config.yaml
num_hidden_layers: 11
hidden_size: 256
n_experts: 64
experts_per_token: 2
d_expert: 192
d_shared_expert: 0
hidden_act: "swiglu"
moe_layers: [0, 1, 2, 3, 4, 5, 6, 7, 8, 9, 10]
router_score: "softmax"
normalize_top_k: true
routed_scale: 1.41
balance_loss: 0.0118
balance_bias: false
init_std_router: 0.0189
lr_router: 0.000935
num_attention_heads: 2
num_key_value_heads: 1
head_dim: 128
vocab_size: 8192
norm: "rmsnorm"
norm_place: "pre"
norm_eps: 1e-06
positions: "rope"
rope_theta: 10000.0
rope_fraction: 1.0
qk_norm: false
attn_scale: 0.0884
tie_word_embeddings: false
parallel_block: false
init: "normal"
init_std_qkv: 0.0408
init_std_o: 0.0506
init_std_up: 0.0584
init_std_down: 0.0584
optimizer: "soap_variant"
learning_rate: 0.00672
lr_mult_up: 1.44
lr_head: 0.0133
max_grad_norm: 1.0
warmup_steps: 200
schedule: "wsd"
decay_fraction: 1.0
decay_shape: "linear"
final_lr_fraction: 0.1
batch_tokens: [65536, 131072, 196608]
max_seq_len: 256
doc_mask: false
train_tokens: 504200000
max_steps: 4293
dataset: "wikipedia_en"
Below are experts of layer 2 (counted from 0) of a mixture-of-experts language model. Rows are named gate (a neuron's input weights, with its number), up (a neuron's input weights, with its number), down (a neuron's output weights, with its number) and show model dimensions 0-255. Each number is 200 + 20 x the weight over its row's rms, rounded and kept within 0 to 999.
Before each expert's rows: a language model's description of what the expert responds to. This comes from a sample of Wikipedia text that the model never trained on.

# expert 40
Closing parentheses after years or measurements, closing quotes, and noun suffixes -ation, -ion, -ism, -ment, as in configuration, tourism, demonstrations.
gate0,204,179,201,191,208,191,206,192,209,207,206,169,215,206,198,211,208,169,183,180,200,214,202,182,196,199,201,172,174,167,153,242,196,190,200,241,166,179,203,228,229,191,193,189,153,183,176,181,203,211,223,200,242,198,197,180,171,194,238,200,217,182,176,181,199,198,166,196,214,198,224,193,189,197,162,195,187,150,198,192,199,206,194,198,198,207,224,191,198,197,208,221,178,163,222,212,185,221,223,228,179,168,217,228,164,189,169,196,224,226,208,166,172,224,180,241,191,199,234,180,194,190,216,191,184,203,201,189,224,176,224,210,179,231,200,215,189,213,197,219,196,179,203,212,166,204,190,187,219,167,223,190,201,175,191,227,260,177,196,224,184,186,203,166,172,206,176,178,162,230,183,190,217,203,194,195,218,212,153,217,172,189,189,200,230,220,197,203,215,229,211,174,217,167,201,185,195,188,217,180,174,221,224,230,210,205,181,182,220,200,173,168,147,201,202,193,177,194,206,186,226,185,180,193,180,202,182,230,243,215,187,199,182,194,191,211,228,189,167,207,223,180,212,199,210,205,215,173,223,200,196,214,201,209,202,201
up0,198,238,197,226,216,202,212,176,226,258,200,154,217,196,166,200,224,208,212,207,202,232,214,212,192,219,191,177,221,194,176,206,213,191,211,206,155,212,204,207,210,193,205,168,155,193,172,170,192,208,214,194,189,206,206,197,188,178,167,208,198,173,166,178,226,187,187,210,223,191,239,204,184,207,173,200,207,199,206,229,219,173,203,188,203,179,166,185,236,219,204,203,185,175,200,190,211,200,236,243,206,224,218,207,196,175,183,160,256,216,181,174,211,216,219,228,220,201,239,213,167,224,205,204,177,190,205,199,225,191,183,199,192,222,170,213,243,204,203,194,191,201,200,173,184,207,198,215,223,193,192,191,192,175,188,247,216,199,202,203,180,179,206,186,169,207,206,181,218,194,214,215,197,191,200,186,182,234,179,215,181,179,213,204,230,197,193,227,223,228,225,207,198,223,213,212,240,197,220,183,171,199,216,212,216,188,177,174,193,204,198,164,170,211,197,214,170,182,229,191,221,174,181,194,182,165,221,206,219,197,186,205,189,212,188,239,209,175,165,188,217,181,178,212,176,173,210,178,176,206,193,244,185,197,185,160
down0,201,187,208,194,198,213,209,203,196,170,213,171,212,190,189,193,216,228,206,216,200,211,173,201,218,192,181,214,197,217,192,195,178,217,211,190,217,151,185,203,188,183,210,185,202,214,180,172,189,177,190,194,178,188,208,208,206,184,171,269,194,236,176,211,204,194,217,186,223,186,232,214,226,201,203,210,192,211,247,178,208,215,207,215,166,228,214,181,234,209,195,182,222,206,201,175,218,196,216,194,205,218,195,238,201,188,222,204,202,203,248,222,215,228,172,167,202,216,183,161,210,206,189,226,209,193,210,209,207,211,196,220,231,209,207,213,189,187,211,198,187,205,192,256,209,209,200,193,201,190,206,228,172,240,223,195,216,194,190,200,197,194,202,202,212,219,226,211,209,183,173,197,199,196,211,213,220,165,174,213,223,190,196,197,199,150,181,229,202,201,175,223,172,185,222,197,237,174,232,176,139,188,186,198,190,199,220,212,169,209,242,162,206,185,182,208,161,211,173,230,165,199,227,195,188,189,196,195,194,201,188,218,187,211,167,181,216,193,193,177,214,178,197,196,197,233,207,133,219,183,180,177,176,213,191,144

# expert 54
Ending pieces like st, est, rd, shire, dale and Street, Stadium, Cup in place and team names, plus non-Latin script characters.
gate0,219,197,188,208,229,216,195,203,195,219,218,244,216,202,182,231,213,179,216,188,172,208,190,179,178,253,232,218,200,192,202,194,176,201,210,192,195,182,213,181,178,183,202,197,191,158,185,218,190,225,173,186,227,224,217,221,226,224,169,193,177,192,175,217,194,206,198,187,226,176,197,217,162,196,192,222,166,205,190,207,203,194,177,168,182,221,230,207,179,202,208,217,219,196,193,190,178,180,204,158,237,179,202,208,169,202,218,214,214,172,177,200,188,225,197,203,193,164,215,193,189,191,183,165,179,220,203,191,195,181,177,238,200,211,224,200,151,202,185,193,185,195,164,185,202,220,236,185,206,197,220,204,199,202,191,176,212,193,183,190,217,189,208,200,209,179,200,223,196,204,193,187,209,223,225,151,190,210,221,217,235,216,190,200,232,187,190,184,168,246,187,174,204,211,190,190,221,246,212,183,202,227,220,189,209,179,185,235,150,178,197,206,179,226,205,222,193,178,241,186,200,183,203,212,221,221,191,202,168,222,251,207,190,183,226,200,181,195,211,153,204,240,209,228,183,206,179,189,217,247,198,208,207,173,180,186
up0,191,192,219,199,214,177,223,211,213,198,183,141,222,162,256,220,193,177,186,232,173,193,189,193,215,236,195,210,186,217,207,200,189,199,194,208,218,182,185,197,188,179,200,174,213,171,202,221,193,203,205,212,211,206,187,205,229,150,202,180,193,201,232,229,223,194,229,201,199,194,212,228,204,204,220,242,173,216,169,188,210,176,187,215,200,195,215,172,226,180,201,203,228,204,184,187,191,207,189,197,198,194,189,249,194,181,221,185,198,195,183,142,213,196,188,225,210,180,210,216,203,225,246,206,208,182,219,203,224,188,164,210,207,210,210,168,181,218,188,214,199,179,200,181,202,199,193,180,231,216,189,191,177,203,196,223,206,220,176,194,232,185,207,220,235,190,184,187,225,184,220,184,190,219,213,173,158,189,210,169,223,218,179,197,199,188,197,209,188,164,225,222,203,222,248,213,188,236,185,197,217,178,167,221,222,186,167,174,174,206,202,230,223,203,167,193,177,192,195,199,204,160,200,202,210,195,188,191,219,197,189,187,196,194,237,177,227,202,171,187,205,216,215,208,214,194,190,184,250,217,225,150,233,185,239,205
down0,193,219,228,199,191,188,228,258,214,221,214,196,185,225,165,194,234,197,216,180,216,202,203,205,215,187,179,248,191,188,236,181,184,197,165,210,189,214,212,212,208,203,196,220,227,220,192,203,218,231,208,224,176,214,219,196,187,177,177,233,246,216,196,187,210,167,178,170,230,170,223,166,194,178,230,191,188,228,220,205,187,204,203,193,195,209,230,206,177,169,199,186,196,180,211,172,206,184,206,213,187,201,188,205,185,185,181,250,260,191,228,186,225,182,195,178,194,186,211,226,198,192,200,172,179,218,208,186,207,186,210,224,198,222,199,190,188,180,209,212,198,219,208,189,168,188,197,178,186,182,208,187,203,210,224,155,201,199,214,195,178,216,193,186,226,182,169,206,202,216,221,180,195,191,185,207,227,194,191,227,159,224,189,197,227,205,237,219,193,211,207,194,209,173,159,221,204,192,161,233,216,248,177,187,178,220,211,237,185,190,195,191,218,219,194,218,187,170,165,251,198,227,204,209,219,194,213,201,201,192,227,176,173,225,203,211,184,178,184,168,220,224,179,195,220,209,212,188,191,245,185,202,184,187,221,203

# expert 12
Word-final suffix pieces, mostly plural s, also es, ies, ers, y, as in missions, band's, houses, very, Yds.
gate0,188,217,218,189,226,209,187,193,187,208,219,237,185,237,215,231,197,178,156,214,169,204,201,223,195,196,191,154,211,211,237,190,168,208,218,206,247,206,205,204,165,202,159,180,198,169,151,208,213,237,215,184,218,178,220,175,202,219,188,203,183,211,221,177,216,175,183,208,168,216,204,187,185,186,216,210,210,202,180,189,243,180,192,186,199,191,196,207,181,181,187,210,191,195,193,171,182,167,172,190,202,219,192,217,200,190,210,208,194,182,210,226,238,185,180,201,192,211,202,192,157,209,184,188,182,212,188,208,208,206,182,194,215,215,203,171,210,190,190,216,195,190,203,222,181,200,185,210,201,197,191,176,219,216,181,229,216,190,202,225,178,181,199,160,199,173,215,232,164,158,215,234,185,174,204,206,185,229,202,191,176,181,166,139,196,203,161,188,209,181,168,195,185,207,197,186,204,199,192,181,192,171,255,189,205,205,201,202,188,172,204,186,210,194,221,186,206,207,207,218,193,199,227,198,183,208,196,186,201,228,226,201,209,207,194,179,210,170,183,219,224,194,192,188,205,174,187,256,226,220,184,181,175,255,240,242
up0,184,200,209,183,202,224,159,182,190,142,198,210,190,197,193,181,181,214,173,210,229,202,170,172,171,192,190,204,200,218,183,206,188,189,241,192,192,204,219,202,174,182,213,211,193,212,206,183,211,230,213,219,201,220,177,205,199,182,206,176,207,247,202,173,237,218,159,191,203,202,201,163,210,199,221,209,243,186,175,179,215,173,195,217,221,212,211,219,214,209,214,182,177,224,189,187,201,208,203,204,216,231,204,233,203,209,159,212,208,196,183,183,202,220,190,179,171,185,195,177,200,183,196,230,173,193,176,211,229,213,204,188,233,212,184,226,245,195,213,248,188,211,224,221,179,184,188,236,217,169,178,196,214,204,208,181,194,205,180,195,201,160,196,165,223,208,193,167,201,189,195,247,219,171,201,225,203,215,173,194,203,179,180,213,194,187,197,187,199,156,192,168,160,180,239,185,223,194,174,212,203,199,216,233,156,204,172,187,216,190,184,197,212,222,191,229,229,177,213,162,174,194,198,217,186,222,186,208,199,171,216,199,196,209,165,188,212,235,144,185,191,200,225,191,198,202,218,210,200,212,188,241,201,189,212,203
down0,192,192,173,199,181,181,227,208,192,217,160,237,204,181,181,223,199,198,187,216,223,201,207,216,200,187,237,204,198,247,198,183,205,220,221,178,208,166,190,192,219,219,198,208,197,218,197,207,217,215,203,211,162,193,179,207,213,192,237,182,205,208,194,180,233,157,221,184,238,191,194,192,192,205,185,206,209,210,198,213,188,210,186,201,185,210,159,217,189,214,226,185,206,177,225,219,179,214,190,162,200,246,170,188,187,202,170,165,209,205,230,183,223,197,200,200,207,227,197,218,232,156,174,225,219,166,221,176,210,200,212,189,229,196,187,193,182,177,243,157,208,227,238,185,202,202,207,208,210,224,170,215,190,214,184,191,188,201,208,208,201,218,179,238,215,213,184,138,175,224,243,205,166,175,197,193,254,180,176,198,208,187,200,170,193,213,201,208,178,181,189,179,216,202,224,157,162,184,189,193,208,192,185,212,186,178,210,201,206,170,196,210,204,192,182,187,185,248,167,212,192,210,207,204,195,206,214,211,207,186,156,190,180,224,192,192,195,182,207,189,226,175,211,224,212,180,207,220,189,189,182,198,232,215,241,218

# expert 2
Inner pieces of proper names and foreign words, especially after short capitals like Ma or Ka, as in Mawr, Kawish, Köppen; also digits in dates and times.
gate0,180,230,192,173,217,186,214,186,183,205,193,232,208,166,199,228,224,194,235,191,195,218,229,207,202,204,198,174,181,199,207,218,207,191,238,212,227,194,218,195,153,198,194,229,213,233,178,201,219,172,205,146,220,237,222,210,228,245,232,204,196,181,153,208,179,227,200,217,224,217,223,199,210,197,195,217,214,182,208,222,215,211,180,183,216,184,215,197,222,226,223,176,203,193,229,212,205,203,210,199,163,195,190,182,217,227,175,161,177,194,182,201,214,213,238,243,175,200,222,201,227,178,220,197,198,177,211,167,213,213,209,214,187,206,202,203,177,209,199,223,184,195,199,196,212,223,170,179,195,229,223,204,211,202,217,199,225,232,190,231,191,170,194,211,215,187,203,182,245,190,218,235,202,209,218,232,172,202,192,214,199,187,205,204,220,181,204,192,225,178,203,155,210,222,190,191,213,194,187,240,197,200,179,202,205,215,196,201,194,243,169,214,210,197,213,209,173,238,208,183,231,169,197,151,213,230,194,188,165,199,191,213,194,251,189,175,212,209,205,207,238,182,203,206,173,192,203,160,188,212,168,216,196,198,210,213
up0,205,194,166,208,212,217,200,201,198,207,198,252,178,178,205,221,195,200,193,191,191,197,216,176,199,222,173,207,174,210,193,200,216,221,193,207,221,201,201,188,179,189,238,215,209,234,208,184,196,179,209,178,195,214,182,188,222,240,227,206,219,174,167,209,202,171,168,185,240,216,207,217,246,188,179,217,199,202,233,213,230,221,193,180,163,195,221,215,194,211,198,192,167,200,189,178,209,180,179,191,212,199,211,178,173,224,224,189,161,216,213,195,228,183,238,222,197,217,222,196,187,165,208,195,221,194,217,199,178,232,235,214,189,184,189,175,207,191,186,201,177,214,196,205,202,184,176,164,203,240,202,157,196,159,220,234,185,167,189,195,197,224,234,207,203,225,216,178,225,212,204,220,177,214,220,249,190,191,178,201,224,165,199,203,210,211,168,202,193,184,195,200,217,162,203,220,186,167,229,218,245,205,200,196,208,197,217,175,192,188,204,199,219,191,205,190,202,246,215,167,183,191,198,226,160,212,201,218,185,196,172,194,219,198,226,181,207,174,161,200,227,243,161,218,201,196,212,196,176,191,194,217,252,200,201,201
down0,175,194,223,202,187,256,164,200,207,156,160,216,190,195,220,206,201,196,198,221,213,182,177,241,161,221,233,235,209,184,188,180,222,204,189,207,194,194,215,185,188,221,212,196,208,203,187,191,188,178,190,218,182,209,170,235,221,196,189,181,223,219,207,247,196,208,219,177,177,210,180,221,221,219,182,197,210,217,205,234,166,215,197,174,190,211,211,213,183,179,189,216,182,210,197,176,223,217,203,194,179,210,216,183,228,196,159,176,199,170,180,180,181,195,211,186,152,222,201,171,199,227,218,183,207,225,201,197,185,206,211,185,189,212,210,211,204,218,189,190,188,206,169,188,223,245,216,204,182,165,185,228,211,183,211,197,214,210,209,215,181,194,233,210,204,232,169,201,197,257,203,170,168,184,220,231,209,196,180,185,195,203,172,188,218,199,213,192,178,262,205,182,224,217,201,177,189,198,213,181,182,222,209,240,156,175,171,204,173,205,194,186,214,201,215,206,205,193,207,181,176,233,153,222,210,195,180,169,205,198,207,210,202,212,194,184,207,178,238,182,201,195,175,223,205,184,212,186,193,178,183,239,209,177,213,175

# expert 45
Inner syllables of proper names and foreign words, such as -in, -en, -ou, -u in Zubin, Reuben, McDougle, linguist.
gate0,192,188,168,191,221,188,212,185,217,198,212,196,188,207,154,190,222,188,186,198,215,177,195,169,179,209,198,179,195,194,184,192,203,162,201,215,146,208,183,173,202,178,227,166,236,201,170,184,238,186,254,170,216,179,198,235,196,179,220,196,191,197,184,210,219,183,183,203,250,222,231,208,220,190,199,226,169,213,207,209,201,193,243,193,188,207,235,197,179,194,188,215,216,223,171,182,227,202,230,174,197,217,206,190,211,204,165,231,188,194,225,173,194,212,208,233,188,173,210,219,251,202,192,213,224,199,197,201,212,198,197,196,208,201,194,213,212,198,196,166,203,185,225,187,209,202,208,183,148,237,164,173,174,201,200,210,185,197,213,202,205,225,211,213,220,190,229,190,195,209,187,192,234,213,225,221,208,211,208,177,202,212,194,231,189,209,206,218,180,205,228,220,187,207,205,217,179,189,219,196,236,191,196,196,209,190,198,203,211,209,205,224,224,174,221,221,227,190,264,218,177,194,199,200,191,208,220,217,168,174,216,199,162,184,239,173,221,175,184,161,202,224,202,200,215,179,196,228,193,153,211,189,171,180,202,227
up0,170,190,190,229,173,197,205,217,188,224,223,223,194,186,231,209,206,192,205,218,221,240,181,227,208,172,201,203,190,199,210,184,202,228,208,199,193,219,203,207,222,185,200,232,204,199,222,222,189,243,179,210,222,210,183,163,217,221,225,174,242,227,205,171,181,191,196,171,187,191,191,226,186,221,211,188,238,225,196,230,226,187,201,185,219,193,186,207,216,195,198,145,166,183,172,208,160,215,209,194,192,171,207,234,203,210,218,203,209,206,194,221,226,199,213,172,202,260,191,199,186,204,239,208,199,230,209,203,165,202,206,199,224,229,204,200,183,203,212,201,215,209,206,203,209,208,201,206,180,207,209,175,234,182,183,193,204,221,213,203,180,156,214,181,173,171,233,233,190,176,221,189,202,218,210,185,222,212,200,221,174,192,232,175,152,205,201,187,205,205,183,169,202,239,206,223,173,175,220,204,199,229,180,212,197,224,183,176,200,185,215,244,191,219,197,213,189,163,175,210,204,195,210,180,176,223,199,214,210,181,217,188,172,187,145,204,169,205,190,188,211,184,207,221,203,184,201,183,216,242,236,250,202,191,212,182
down0,188,177,213,205,208,189,192,208,167,211,189,253,213,195,249,194,200,181,214,244,178,203,198,199,233,194,202,200,201,197,234,184,197,192,194,219,181,153,213,199,193,178,202,235,217,212,204,234,189,231,204,175,165,175,201,232,174,196,230,189,199,175,206,199,215,192,219,196,245,229,221,190,206,203,206,216,183,212,168,199,179,213,192,206,219,221,206,233,198,189,191,170,194,216,194,160,179,200,174,212,223,199,193,227,176,197,229,205,201,190,179,239,214,225,229,196,215,211,209,215,179,178,179,217,216,213,208,176,183,203,223,183,216,175,201,244,187,221,216,235,212,255,210,186,209,174,173,201,200,186,235,165,239,191,201,209,181,195,206,221,181,180,203,169,233,214,236,202,238,211,214,184,190,223,160,213,176,202,222,212,205,210,203,172,221,222,229,187,195,208,225,201,190,229,202,234,182,223,202,177,218,213,188,176,206,213,209,172,209,221,176,203,205,218,180,244,209,181,233,218,187,185,200,190,246,201,221,196,199,180,205,205,209,187,197,203,184,200,218,212,235,188,193,258,193,224,214,207,217,187,202,199,227,194,197,187

# expert 18
Final syllable pieces of Spanish, Italian, Portuguese or other foreign names and places, like o, a, an, el: Lugano, Hapoel, Indonesian.
gate0,199,199,195,158,187,197,214,220,213,180,212,197,239,189,216,195,215,199,195,213,208,195,185,161,201,196,181,217,216,199,182,189,237,207,208,201,195,218,185,207,205,193,203,205,179,179,193,202,233,199,166,205,178,199,197,221,210,187,213,177,187,189,199,209,193,210,179,202,201,200,216,227,232,202,173,194,215,206,204,161,232,247,194,199,204,174,186,212,216,229,208,172,172,230,205,193,221,198,206,211,208,146,193,213,184,234,237,252,230,202,220,180,209,188,200,208,210,180,204,194,207,241,215,213,171,212,187,196,176,236,204,211,196,167,145,218,214,205,229,189,187,218,187,190,185,186,193,219,219,252,197,228,199,201,170,254,199,205,191,198,221,227,209,216,201,189,164,211,235,181,196,197,253,185,161,206,187,222,165,192,203,191,220,184,207,192,227,211,183,184,173,196,163,209,193,206,199,205,220,229,205,163,157,183,193,190,221,252,197,205,225,195,153,225,190,224,226,189,221,218,208,201,197,187,163,219,210,194,195,202,204,221,191,206,233,200,212,236,197,189,203,213,204,189,240,197,215,175,202,217,206,186,207,236,174,213
up0,206,171,191,184,192,161,195,187,213,203,201,196,203,188,225,180,214,176,185,182,202,217,209,191,196,199,209,235,180,196,203,212,224,193,189,179,154,186,178,213,222,180,228,198,193,230,236,181,193,192,206,207,209,191,158,202,209,164,194,212,184,204,214,188,201,202,197,237,198,173,203,240,210,201,198,203,186,248,182,224,232,223,166,208,200,206,190,198,194,181,229,172,167,208,199,195,202,179,191,180,213,163,198,216,193,218,166,204,179,185,165,165,206,239,183,210,173,246,190,198,247,218,209,178,191,186,185,191,205,193,193,252,190,174,214,174,195,197,202,196,152,168,163,218,187,173,184,192,209,230,187,193,193,224,187,202,210,228,194,182,232,236,183,205,225,203,208,203,220,181,176,229,244,182,187,195,190,208,200,182,206,167,181,188,181,213,192,219,199,236,192,188,192,193,182,204,211,212,165,198,216,197,227,166,187,192,201,219,227,155,250,202,218,230,200,195,205,228,187,184,202,206,244,191,187,224,223,216,183,198,196,214,167,177,201,223,225,189,184,206,193,187,168,206,207,169,205,208,166,206,208,196,221,235,221,187
down0,206,211,219,197,177,169,179,188,235,200,206,190,180,216,175,201,238,179,184,180,202,207,224,207,187,199,184,192,207,211,212,211,168,192,196,162,212,196,180,199,234,196,230,211,208,193,218,171,175,193,201,178,249,202,184,187,181,205,212,239,185,239,236,193,191,207,217,162,235,214,185,211,218,201,167,223,186,214,230,204,186,207,154,196,240,180,186,193,190,226,183,252,217,177,184,179,229,174,218,189,201,196,194,181,187,206,214,215,221,205,209,222,187,207,170,200,195,201,168,208,198,238,228,216,181,249,193,171,201,197,203,221,189,178,202,230,228,210,162,220,222,205,201,216,206,224,171,222,195,172,166,188,190,155,216,176,179,206,205,202,203,203,199,207,193,199,202,200,167,194,207,197,225,166,198,205,181,223,194,217,224,218,212,242,197,187,220,191,177,210,206,219,173,193,230,212,180,200,223,256,204,192,216,203,211,186,187,212,171,197,207,199,220,178,210,204,188,208,236,197,214,169,206,185,214,202,207,214,163,177,196,196,190,209,210,195,152,209,163,184,204,200,194,159,193,187,205,174,193,240,186,170,174,178,167,193